python train.py --experts_per_token=1 --d_expert=128 --rope_fraction=1.0 --attn_scale=0.177 --beta1=0.95
Below are experts of layer 5 (counted from 0) of a mixture-of-experts language model. Rows are named router (the router's row for the expert), gate (a neuron's input weights, with its number), up (a neuron's input weights, with its number) and show model dimensions 0-31. Each number is 200 + 40 x the weight over its row's rms, rounded and kept within 0 to 999.
After each expert's rows: a language model's description of what the expert responds to. This comes from a sample of Wikipedia text that the model never trained on.

# expert 15
router,160,188,242,197,194,229,251,197,186,214,143,216,137,125,242,157,191,266,196,216,160,144,200,145,154,222,111,221,242,244,182,183
gate0,151,147,142,181,203,137,221,167,129,162,198,210,153,192,156,201,126,178,201,155,246,174,207,153,239,199,294,253,188,289,175,189
up0,200,182,264,180,219,218,214,221,239,169,212,164,214,164,257,195,239,150,151,212,166,232,212,178,263,186,157,195,164,189,212,228
gate1,168,151,264,237,140,201,241,179,180,243,187,145,215,227,112,242,145,220,250,254,130,247,245,202,141,183,231,192,177,188,178,172
up1,244,113,314,199,179,208,223,206,210,182,228,190,156,236,128,241,195,205,208,208,179,247,245,216,161,213,220,176,173,190,185,129
It responds to: Hyphens in compound names and scorelines, opening parentheses, and byte pieces of Thai, Cyrillic, Gujarati and other non-Latin scripts: Jo-Wilfried, 2-2.

# expert 19
router,150,216,235,209,139,158,172,256,212,183,242,244,175,185,164,180,221,207,208,154,179,191,158,141,227,244,227,225,184,201,170,225
gate0,193,236,232,240,161,239,231,242,173,194,212,266,159,209,226,226,228,131,166,238,205,200,211,224,238,186,195,183,180,200,268,253
up0,171,241,173,153,155,187,201,278,225,210,224,240,197,250,226,189,216,233,200,232,245,172,196,148,230,167,202,212,211,199,236,211
gate1,178,269,195,176,193,205,172,198,201,183,97,229,229,222,178,227,266,215,180,172,194,196,157,199,180,124,255,234,155,212,214,190
up1,287,216,245,227,182,168,200,270,226,199,140,200,202,152,277,199,211,277,237,156,231,192,229,191,278,196,136,178,196,271,181,185
It responds to: Verbs, prepositions and outlet names in film and album reception sections, such as wrote, praised, reviews, Rotten Tomatoes, Variety.

# expert 22
router,195,176,160,179,134,153,208,266,153,107,188,179,146,189,208,157,218,247,227,189,160,208,184,201,264,213,212,167,234,275,253,187
gate0,191,167,148,195,277,284,159,164,102,142,217,226,186,214,248,160,215,203,233,258,206,200,214,170,196,239,170,199,197,211,199,172
up0,232,196,209,283,216,197,223,240,220,196,182,190,167,222,211,167,194,267,228,223,212,213,158,210,201,159,215,155,187,206,236,252
gate1,284,171,194,226,242,214,267,225,206,230,157,215,173,140,100,234,154,151,233,188,186,213,230,204,175,259,240,224,143,196,205,160
up1,164,229,149,272,174,222,202,149,237,228,193,187,145,201,133,220,196,222,198,256,184,127,204,217,190,303,208,169,192,148,303,246
It responds to: Number words and quantifiers counting things, often sentence-initial, such as three, several, many, all, hundreds, half.

# expert 29
router,177,212,127,238,225,215,265,214,226,159,179,209,136,142,228,174,197,162,225,147,297,264,165,175,187,182,157,194,215,155,171,135
gate0,149,161,268,276,197,141,139,213,191,204,186,138,275,226,183,230,220,224,206,149,143,190,220,213,189,197,189,259,209,141,165,209
up0,82,183,216,224,212,220,161,177,242,204,148,176,242,215,218,186,167,268,148,213,176,147,258,258,193,227,123,169,232,275,228,276
gate1,285,199,166,229,141,199,192,236,173,206,206,208,233,172,231,200,233,230,185,194,203,210,205,253,181,240,178,241,163,226,159,173
up1,195,198,172,201,190,209,229,170,127,205,233,269,205,129,239,230,175,203,221,253,217,162,152,144,232,214,255,225,176,187,239,226
It responds to: Modal verbs can, would, should, may before be, plus word pieces inside chemical, enzyme and formula names like piperazin, NiceZyme.

# expert 20
router,182,248,173,217,237,216,210,178,233,282,200,280,190,223,183,184,283,284,165,143,229,186,129,110,237,218,210,230,232,167,162,181
gate0,192,204,219,217,136,222,212,121,206,194,149,159,216,211,241,141,168,158,146,261,192,154,189,257,120,167,276,215,258,175,236,253
up0,187,252,218,202,179,246,200,153,190,157,147,196,184,224,194,168,185,195,248,208,217,141,190,149,204,172,233,213,184,141,228,191
gate1,279,159,171,251,162,204,182,154,139,265,249,164,154,164,259,228,232,150,153,228,169,208,155,189,184,182,223,183,207,198,270,169
up1,175,218,228,203,197,202,236,159,232,128,254,254,216,193,143,171,114,211,182,214,184,195,252,172,200,160,181,132,197,159,191,195
It responds to: Leading digits 1 and 9 of years and centuries, as in the early 1900s, 1989, 1925, plus dashes in year ranges.

# expert 21
router,242,170,178,208,163,179,137,213,120,151,159,227,157,208,264,188,206,290,130,227,200,234,159,184,183,286,178,232,213,224,217,143
gate0,175,209,212,248,227,191,181,201,192,148,221,246,205,190,189,185,213,200,189,228,209,226,220,201,270,160,205,159,233,166,215,186
up0,258,208,280,233,224,165,174,185,162,153,223,191,193,237,228,184,194,180,228,197,222,215,195,172,258,176,212,204,184,114,177,179
gate1,245,231,165,254,239,189,241,225,216,146,184,200,245,161,171,266,274,193,186,228,175,196,208,237,308,194,181,185,121,172,278,172
up1,148,177,237,173,220,209,143,165,188,251,195,188,180,254,217,196,137,206,270,261,217,224,234,193,51,209,267,168,213,197,174,248
It responds to: Coordinating and linking words joining words or phrases, mostly and, plus of, or, but, &, while, especially.

# expert 23
router,177,125,154,228,200,141,205,249,232,151,167,234,228,195,239,225,242,282,189,154,165,184,151,156,173,214,209,148,190,216,160,245
gate0,189,176,223,223,216,200,213,198,238,185,193,136,199,168,186,258,153,294,155,191,280,137,244,141,156,202,188,183,203,150,230,221
up0,205,181,181,205,163,182,166,192,151,175,222,193,217,216,223,166,210,219,268,240,110,209,251,307,195,216,266,163,167,140,163,150
gate1,159,133,251,191,135,285,176,225,232,211,163,168,151,178,212,233,170,272,210,251,180,188,220,211,145,181,224,175,220,199,169,186
up1,281,216,180,226,222,159,186,219,179,196,197,236,217,204,157,171,200,175,197,139,164,205,210,164,237,197,186,203,165,178,222,196
It responds to: Line breaks after headings and sentence ends, plus == and === heading markers and closing quote-periods, as after "(disambiguation) =".

# expert 28
router,134,180,225,225,194,199,230,197,101,206,152,218,194,143,184,177,228,276,201,235,246,208,73,183,167,209,246,176,242,180,229,164
gate0,176,150,228,174,244,221,181,195,203,115,162,150,246,122,185,193,153,228,241,218,167,201,258,219,210,234,209,192,246,250,201,245
up0,178,247,257,229,137,219,165,151,206,143,153,191,230,207,175,232,237,157,207,225,211,175,195,152,237,115,295,142,208,171,189,309
gate1,219,180,272,183,128,159,218,285,207,129,198,177,196,160,195,146,157,235,166,210,252,235,169,222,152,163,217,103,241,178,308,138
up1,189,257,141,202,139,253,202,199,181,209,269,123,232,232,156,244,223,222,141,229,156,217,221,214,188,259,184,152,197,235,138,202
It responds to: Common nouns following the, his or their, often about life, family or society, such as life, role, wife, settlement, efforts.

# expert 26
router,145,154,146,242,165,116,208,239,177,222,255,244,137,160,163,185,295,239,198,199,178,184,227,212,240,153,184,142,209,202,163,136
gate0,209,241,229,139,179,217,158,224,170,303,200,201,212,142,211,196,215,291,241,143,175,245,194,134,212,211,180,184,239,224,218,245
up0,189,185,191,200,190,221,204,236,183,251,242,191,211,219,259,227,203,178,166,192,130,265,172,132,142,179,209,196,179,204,218,202
gate1,170,162,200,174,177,256,183,163,161,178,154,169,251,211,200,229,213,265,193,238,281,259,211,279,219,140,195,165,128,235,239,247
up1,188,189,179,220,165,211,147,176,205,150,190,223,158,215,238,213,204,233,171,221,256,242,148,295,128,164,217,232,219,273,267,253
It responds to: The word the after prepositions like of, in, with, plus The, its, their, his, whose before nouns.

# expert 10
router,208,210,178,203,228,176,164,219,199,162,195,243,215,121,254,200,229,189,274,222,192,163,199,131,180,221,188,174,238,234,196,169
gate0,182,152,235,238,232,153,125,170,170,235,201,201,216,193,180,212,225,193,202,219,209,158,207,149,166,250,228,156,136,265,176,201
up0,219,264,194,191,149,186,202,226,216,182,193,161,155,216,234,218,252,133,235,147,185,179,173,75,184,153,218,271,253,149,168,204
gate1,153,201,209,179,166,104,175,252,191,261,211,240,299,185,165,166,245,261,200,124,228,193,192,171,224,230,192,212,204,225,182,105
up1,168,240,176,187,142,192,209,137,245,199,209,245,169,172,161,277,184,108,221,173,183,247,225,237,206,139,232,252,190,183,201,200
It responds to: Line-initial dashes opening infobox fields such as Elevation, Coordinates, Born, Directed by; also field words like Phylum and Founded.

# expert 1
router,178,147,170,216,185,173,212,182,184,148,193,313,166,155,178,200,215,259,165,205,214,149,214,131,205,254,185,192,201,234,213,150
gate0,230,125,263,174,203,155,243,307,145,207,184,242,255,165,237,210,256,154,165,207,153,186,215,207,218,231,139,212,226,255,204,176
up0,204,210,227,258,198,155,194,201,297,240,295,185,130,178,253,149,146,191,187,229,239,233,176,168,226,207,251,229,199,97,224,208
gate1,237,112,144,172,215,220,190,278,236,165,270,208,184,175,132,213,165,241,249,127,195,175,177,257,144,238,227,169,272,170,233,115
up1,168,280,304,177,173,166,271,162,161,227,129,221,240,274,244,184,218,163,179,195,141,185,232,194,255,153,134,238,180,243,147,270
It responds to: Pipe characters dividing cells in wiki tables, mostly after an entry such as a review source, name or score; also semicolons and colons.

# expert 13
router,230,215,127,243,102,166,219,247,219,140,201,231,145,165,204,185,219,261,169,223,245,163,173,184,148,168,164,198,173,225,174,196
gate0,235,218,258,209,192,167,285,284,164,250,149,268,214,235,169,250,222,133,165,175,181,258,202,225,243,144,153,195,187,270,162,157
up0,224,162,207,231,221,177,190,283,241,157,94,239,229,226,219,262,138,172,163,203,162,219,186,284,202,208,186,203,225,274,149,201
gate1,160,178,222,264,217,140,138,201,271,224,133,208,156,194,221,186,227,203,163,212,209,216,208,167,125,257,181,179,205,198,248,237
up1,198,217,234,139,210,207,208,193,243,168,214,232,159,183,220,164,189,213,203,209,237,189,193,146,189,215,218,216,157,227,172,239
It responds to: Word pieces inside non-English personal names, mostly Indian, Bengali, Tamil or Japanese, in cast and candidate tables, such as Raghunath, Rabindranath, Singh.

# expert 27
router,192,178,194,147,201,227,170,230,100,202,203,201,176,139,125,209,259,270,220,181,236,295,130,136,229,162,196,75,231,255,210,239
gate0,155,235,212,231,275,185,114,186,192,157,184,145,269,198,198,185,263,251,173,260,184,214,138,189,247,171,202,133,211,246,186,224
up0,154,223,180,193,216,142,172,208,98,268,155,120,178,127,213,225,304,209,125,245,218,214,206,131,186,177,130,200,226,249,289,185
gate1,197,215,178,170,178,233,189,190,235,285,228,211,207,215,204,243,298,206,211,259,168,131,145,185,153,223,267,158,187,176,242,177
up1,180,228,246,182,262,150,171,139,167,216,148,213,196,260,158,226,158,162,281,203,241,290,152,133,153,244,212,243,239,162,120,187
It responds to: First pipe of table header rows and section-heading words after == or line breaks, such as Pos, See also, Personal, Preceded, History.

# expert 18
router,150,130,205,169,224,210,246,218,143,196,166,269,146,228,189,210,230,298,151,218,262,207,197,113,206,251,178,163,248,294,234,224
gate0,218,156,210,172,233,271,190,196,224,230,187,194,212,232,164,160,180,199,196,190,260,240,231,214,198,273,201,213,171,185,165,204
up0,210,229,189,219,141,156,261,215,210,245,184,125,225,167,141,144,270,210,205,167,195,190,162,118,202,161,153,225,232,203,228,217
gate1,166,277,196,171,208,161,174,250,146,244,179,189,134,195,171,197,240,265,210,188,132,137,163,181,192,228,214,200,245,160,117,161
up1,306,167,177,167,197,204,152,195,168,187,155,179,215,233,205,183,190,216,227,236,267,237,221,182,170,135,183,205,191,126,182,150
It responds to: Subordinating conjunctions, sentence-final periods, and colons after said that open new clauses, such as when, because, although, until, after.

# expert 11
router,209,195,127,210,142,163,223,191,80,225,242,269,222,192,278,184,172,242,174,204,203,241,178,137,187,232,181,141,193,214,161,144
gate0,139,256,286,213,173,208,206,142,175,208,204,300,161,153,229,198,190,241,231,264,183,227,161,176,177,244,124,177,244,247,216,249
up0,230,180,153,177,255,221,170,227,208,205,238,97,197,211,106,236,210,136,147,171,167,194,222,252,192,226,205,197,171,130,196,156
gate1,208,146,146,110,204,159,208,187,218,242,190,180,170,173,274,124,223,210,171,206,172,153,247,154,204,197,172,158,218,189,155,161
up1,217,176,169,252,172,225,264,245,173,201,155,249,195,205,200,142,207,220,243,184,216,170,131,241,166,276,150,228,159,303,236,289
It responds to: Single capital or short opening word pieces starting names after newlines, brackets or quotes, such as G in Grosseto, K, D in Duse, A.

# expert 5
router,228,223,145,258,203,157,158,266,190,245,195,256,202,202,221,237,239,227,134,174,224,194,221,171,175,199,151,217,257,179,198,124
gate0,165,160,171,214,217,255,176,146,252,277,218,201,197,226,226,136,167,198,200,228,210,136,214,151,272,239,225,206,249,259,274,193
up0,213,180,204,229,168,209,275,189,218,147,203,198,235,227,91,197,160,304,190,286,233,232,219,137,228,191,222,177,199,235,216,155
gate1,207,230,122,154,177,171,223,176,194,232,232,213,227,158,221,256,233,216,229,236,206,182,171,150,228,181,107,218,220,150,189,206
up1,238,249,239,284,208,211,195,169,179,246,251,218,183,166,213,179,207,157,181,232,165,261,248,148,188,153,201,194,276,206,154,163
It responds to: Line breaks inside infobox and table rows, plus name particles and name beginnings like de, Le, Van, El, "Sch" in Schmugge.

# expert 0
router,169,218,221,233,163,139,245,162,99,187,248,248,170,186,195,224,206,192,221,230,182,243,170,127,187,176,208,177,174,245,161,218
gate0,246,225,255,233,105,177,153,176,178,154,174,235,211,153,131,252,190,175,247,201,158,223,196,195,150,187,241,195,156,229,82,208
up0,186,185,171,180,244,182,208,232,224,172,216,139,143,188,232,168,195,179,202,222,192,193,242,278,291,230,138,292,195,204,289,227
gate1,199,190,243,295,198,238,211,202,193,226,154,317,207,180,180,237,269,255,173,191,176,199,209,191,242,209,222,219,223,218,152,188
up1,190,161,166,157,233,212,207,257,210,218,201,159,190,211,193,209,128,138,167,121,159,214,97,164,202,208,175,170,244,159,241,176
It responds to: Digits of years and dates, especially the last digit of a year in birth dates, office terms and citations, e.g. 1985, 2009.

# expert 24
router,217,191,168,240,241,167,171,215,216,180,164,273,220,130,172,144,240,198,135,268,113,241,155,168,184,182,126,174,220,240,241,184
gate0,220,226,154,157,214,148,226,225,294,247,189,123,142,288,163,155,221,162,203,219,178,212,219,209,199,214,184,202,185,200,251,195
up0,201,215,131,215,281,150,225,263,184,232,158,173,176,182,138,200,168,241,192,317,216,219,258,246,216,182,222,213,189,223,258,171
gate1,211,250,208,190,232,266,192,247,215,145,183,270,165,193,146,135,259,176,202,239,230,196,229,143,200,151,174,199,232,241,193,197
up1,113,149,214,202,207,148,162,166,193,201,167,152,221,196,275,274,208,213,134,170,171,180,170,235,227,285,247,161,173,133,188,175
It responds to: Place and nationality names like United, American, Florida, plus closing parentheses and periods ending a lead sentence or sports entry.

# expert 4
router,159,187,155,172,177,208,229,254,186,234,193,212,210,159,155,233,234,273,160,220,191,236,199,188,221,262,201,169,219,268,181,215
gate0,157,94,262,163,241,144,185,224,215,230,164,287,194,71,212,233,176,228,148,181,165,199,243,251,208,184,224,315,248,193,184,204
up0,211,162,258,233,246,185,254,209,228,193,191,216,262,142,192,126,200,279,217,146,152,218,205,216,218,236,167,249,177,168,182,186
gate1,120,254,258,157,125,192,198,164,264,263,190,221,217,208,271,299,212,155,208,225,195,190,182,180,212,230,162,233,197,125,178,241
up1,175,201,252,205,201,177,222,179,204,227,183,244,187,159,192,147,100,262,277,174,142,262,187,249,157,233,208,202,182,241,237,176
It responds to: Adjectives and articles right after a, an, is or was in descriptions, such as green, stone, brick, shaped, unbranched.

# expert 25
router,226,141,175,227,128,206,251,231,92,180,238,247,222,191,187,228,233,238,241,300,171,183,196,146,243,223,212,174,241,213,140,211
gate0,164,229,234,131,224,206,243,194,117,208,195,194,181,247,259,164,251,246,236,164,191,284,246,141,253,203,141,144,185,246,198,201
up0,193,228,213,177,227,235,251,145,118,165,184,179,157,253,229,206,212,258,188,119,153,184,271,189,233,241,140,248,194,205,275,210
gate1,219,275,169,156,229,212,198,310,243,176,178,141,168,182,173,197,282,185,204,205,231,158,204,210,191,201,260,333,195,186,232,189
up1,173,155,197,163,189,202,211,223,186,224,155,135,198,165,171,148,176,230,168,242,189,184,206,194,160,237,288,208,207,167,255,222
It responds to: Digits inside dates, years, times and scores in release lists and tables, such as January 25, 1985; also later, next, shortly.

# expert 16
router,243,106,194,224,150,169,239,213,181,171,200,204,123,170,159,176,177,242,159,193,162,228,181,141,195,222,176,194,214,244,175,236
gate0,227,183,167,214,230,225,263,179,166,145,160,199,205,243,261,210,255,170,166,226,216,207,201,135,270,267,225,212,257,201,196,192
up0,248,205,249,156,198,186,192,123,190,266,176,266,180,202,217,218,162,177,292,204,198,233,157,217,184,148,193,191,210,255,245,217
gate1,189,217,169,225,245,265,218,136,183,153,162,205,126,220,209,221,182,327,223,226,230,223,254,233,207,193,209,269,141,159,219,174
up1,188,153,235,135,169,231,271,238,229,224,208,163,220,202,160,143,292,125,168,151,118,206,230,251,221,132,235,154,217,244,220,205
It responds to: Equals-sign heading markers such as ==History== or ==See also==, the spaces before years, and dashes opening list items under headings.

# expert 30
router,230,237,166,173,252,130,236,247,110,223,218,217,225,197,235,188,185,196,228,272,210,302,177,161,135,217,191,175,174,224,202,195
gate0,209,213,164,192,229,203,155,160,171,226,125,208,221,199,214,219,184,99,189,219,179,239,212,252,161,134,105,199,185,162,242,178
up0,237,166,261,222,179,189,222,225,245,201,216,104,163,184,188,256,247,272,239,230,218,146,182,191,245,200,260,151,222,242,161,244
gate1,233,280,93,190,169,143,277,153,198,190,185,233,213,152,182,172,141,208,147,212,221,172,196,190,187,205,164,255,191,259,197,226
up1,192,195,294,187,195,256,165,290,178,210,194,191,217,185,188,201,247,251,296,234,204,223,216,213,142,202,189,201,271,157,181,223
It responds to: Column and field labels in tables and infoboxes, such as Date, Votes, Candidate, Apps, Genus, Total, often after a pipe.

# expert 31
router,203,191,181,238,178,157,178,253,114,201,213,179,164,89,221,203,142,196,133,257,238,225,186,183,246,204,211,161,233,188,228,199
gate0,160,149,198,224,233,162,198,192,235,203,238,228,245,262,282,240,188,136,179,248,216,122,231,184,219,112,177,179,234,202,225,225
up0,120,184,210,209,219,198,206,262,189,129,237,208,196,236,217,272,280,249,222,197,210,252,220,161,184,182,208,207,105,245,201,264
gate1,136,230,138,213,166,202,181,160,194,207,152,171,145,260,200,211,164,202,218,209,198,233,210,222,248,180,222,194,155,193,102,164
up1,208,222,222,264,229,202,278,176,173,220,226,247,220,144,169,214,251,162,210,203,220,142,182,217,242,226,167,267,187,203,208,266
It responds to: Honorifics, religious and royal titles and name starts in historical narrative, such as Pope, Saint, San, King, Sir, Siege.

# expert 2
router,124,137,201,161,210,163,181,167,186,152,244,278,163,148,266,166,254,305,142,200,181,203,168,143,154,263,195,201,252,220,201,156
gate0,204,232,187,135,218,198,220,196,155,227,186,173,176,199,198,272,213,164,220,218,163,182,253,276,183,212,236,227,216,189,265,186
up0,190,220,201,169,167,196,233,219,161,222,246,192,153,226,200,210,178,180,245,227,205,169,186,308,158,209,196,235,159,175,223,177
gate1,185,200,163,252,176,221,154,236,166,245,234,192,270,179,185,165,145,207,175,182,256,189,184,245,220,127,225,233,253,244,116,189
up1,126,251,265,223,232,246,283,196,165,171,222,210,212,212,109,213,180,131,250,198,179,222,192,283,251,162,287,181,178,232,263,184
It responds to: Commas ending a phrase before and, which, but or including, also after closing parentheses or quotes, as in "Europe, North Africa".

# expert 12
router,259,202,122,174,151,157,179,133,215,157,176,263,164,221,248,155,232,182,157,229,225,253,208,213,159,196,176,141,173,208,218,192
gate0,185,218,180,122,198,222,166,154,168,208,113,169,167,203,231,194,158,119,158,165,183,207,238,210,171,195,163,215,185,240,152,283
up0,204,147,167,222,226,157,158,149,145,206,222,238,187,158,188,181,243,243,215,280,235,176,229,181,226,190,166,267,131,144,268,172
gate1,169,149,275,162,133,212,163,220,220,281,218,145,153,278,156,214,266,184,201,161,155,219,274,274,179,257,208,145,155,189,159,186
up1,168,227,178,250,198,168,231,155,159,262,202,204,151,181,169,270,181,144,207,208,201,149,236,150,122,233,209,111,226,157,192,234
It responds to: Pipe separators and units inside numeric tables of climate, demographics, election results and chart positions, e.g. %, km, Billboard, households.

# expert 14
router,178,179,259,199,158,188,249,257,163,194,181,244,139,134,201,223,261,228,215,102,198,251,175,177,174,227,202,171,226,247,211,123
gate0,235,113,165,165,216,206,195,160,235,189,153,219,195,177,207,195,152,151,214,176,184,253,175,176,214,147,236,185,199,167,153,229
up0,110,186,244,222,181,208,171,199,261,151,306,207,219,266,174,221,242,208,241,258,169,206,227,224,197,268,191,177,168,186,190,185
gate1,225,229,191,139,160,192,212,194,200,175,240,159,233,201,121,193,177,148,186,249,209,235,216,152,144,113,154,165,251,148,201,163
up1,178,222,194,195,200,147,144,211,148,189,190,221,193,204,184,185,196,193,199,184,223,167,139,156,239,282,262,184,196,234,207,133
It responds to: LaTeX pieces, slashes, brackets and apostrophes in formulas and abbreviations, such as $, _, }{, and/or, (ACL), Bhutto's.

# expert 6
router,181,204,159,262,257,196,188,234,135,215,171,199,145,154,150,186,238,262,223,208,199,278,176,190,205,206,171,146,226,210,188,203
gate0,207,205,217,195,219,233,184,242,226,127,185,197,166,207,150,203,183,174,229,180,223,111,239,273,239,127,182,179,179,222,170,138
up0,291,186,221,134,267,260,184,260,198,121,178,243,189,191,136,191,216,192,191,150,207,199,187,212,238,95,263,207,146,271,171,204
gate1,215,162,170,243,279,186,226,174,222,267,257,202,172,110,234,308,134,234,213,184,253,182,251,222,224,229,196,150,231,253,250,237
up1,160,233,197,275,284,204,224,150,211,227,184,198,188,207,210,157,213,192,236,235,167,166,202,228,254,195,182,222,265,223,207,307
It responds to: Middle and end pieces of foreign or rare proper names in lists, tables and scores, e.g. Stireman, Stranraer, Barbora, Kiev.

# expert 9
router,180,179,211,173,215,151,145,212,108,216,156,238,163,108,211,184,226,226,195,276,112,237,143,182,227,221,232,168,212,236,250,171
gate0,250,100,143,253,213,169,131,225,228,253,293,172,219,238,200,182,132,186,261,188,193,263,171,226,207,161,177,195,170,257,217,146
up0,188,199,183,230,204,171,226,181,208,177,145,288,244,194,259,185,190,215,205,227,161,254,212,179,185,211,204,226,224,194,196,157
gate1,270,178,148,241,212,223,186,181,245,175,226,222,278,143,215,132,188,250,177,175,151,224,183,222,199,204,220,180,255,204,240,168
up1,141,199,241,223,121,180,268,135,233,179,166,201,190,225,193,191,171,212,223,216,205,196,157,281,137,250,210,190,263,213,177,252
It responds to: Nouns for institutions, posts and roles in career descriptions, such as University, College, Professor, politician, Committee, sophomore.

# expert 3
router,234,158,201,290,203,207,211,211,156,110,201,293,172,237,156,145,217,272,189,230,151,232,85,94,185,195,214,137,272,172,197,210
gate0,210,172,164,127,190,221,190,133,249,186,246,210,149,202,147,225,247,289,238,198,194,199,261,223,194,240,227,234,166,160,204,185
up0,205,202,223,222,260,180,273,187,136,160,239,176,191,144,163,234,253,229,151,210,216,149,253,155,158,213,191,190,195,196,207,209
gate1,137,177,162,216,195,172,148,166,142,186,230,245,209,246,201,286,210,240,178,144,203,216,230,206,147,185,179,205,219,185,222,194
up1,193,195,162,211,229,212,188,254,192,216,186,142,172,202,259,233,243,223,135,243,178,171,173,178,186,256,176,207,178,185,236,161
It responds to: Verbs of working, moving or appearing, plus following prepositions, in biographies after he, was or who: working, played, moved, in.

# expert 17
router,172,116,256,200,219,184,219,214,207,151,254,213,124,205,233,176,183,234,181,236,221,252,182,113,164,146,161,141,196,187,246,208
gate0,199,181,171,245,179,252,218,174,229,237,229,229,222,213,198,226,228,216,234,101,236,126,154,299,163,155,146,202,200,254,300,162
up0,179,207,170,196,198,113,232,222,233,228,213,221,143,229,192,225,218,175,279,232,193,164,137,208,175,117,141,153,177,228,231,227
gate1,304,173,161,153,174,219,182,162,175,166,210,209,221,146,205,163,168,199,152,206,190,160,167,231,181,218,187,240,173,203,172,213
up1,182,154,150,152,205,223,146,231,144,229,265,191,241,179,194,138,213,158,161,171,186,261,210,187,178,208,124,202,230,261,252,170
It responds to: Digits, spaces and dashes in sports standings tables, times and years, such as the 0 in 2020, 14:30, ±.

# expert 7
router,196,234,192,137,155,188,267,180,200,185,178,271,227,136,209,167,222,229,225,245,186,212,181,131,155,208,195,127,216,160,153,158
gate0,236,225,153,216,214,198,211,173,143,225,182,174,209,218,288,182,239,211,157,254,95,272,176,177,222,167,162,246,192,218,191,234
up0,201,210,205,249,173,225,181,209,215,235,172,182,216,207,145,184,200,174,221,100,277,137,230,191,230,234,174,168,194,210,238,186
gate1,209,184,219,214,164,181,153,193,242,202,216,280,135,227,199,264,167,228,285,208,224,249,165,142,217,167,228,80,189,180,146,276
up1,224,179,200,99,172,233,245,244,210,194,201,120,201,148,184,192,169,258,177,233,196,176,251,232,165,153,187,289,217,183,242,203
It responds to: Digits and degree, minute and second marks inside geographic coordinates and unit conversions, such as 50.5858°N, 75°22′36″W, 422 K.

# expert 8
router,233,165,145,190,199,139,237,232,188,215,231,298,149,138,213,191,168,215,191,205,168,207,141,138,187,228,221,179,221,200,204,164
gate0,180,202,222,270,270,236,188,231,228,254,195,250,186,182,169,192,250,199,173,112,130,226,232,168,276,229,128,140,155,160,180,174
up0,248,182,221,214,133,255,205,120,224,243,193,181,181,245,239,235,173,200,169,164,202,206,175,183,188,120,199,217,261,203,199,222
gate1,176,212,217,127,172,148,223,207,180,134,205,234,187,173,242,194,183,197,175,184,188,256,160,162,172,175,193,260,160,221,165,186
up1,178,215,189,221,203,216,214,219,186,150,220,171,247,128,224,163,267,271,210,210,204,184,266,255,208,162,167,237,171,164,162,157
It responds to: Digits and dashes in tennis and match scores like 6–4 or 7–6^{(8–6)}, plus "a" before hat-trick/goal and comparatives more, less, too.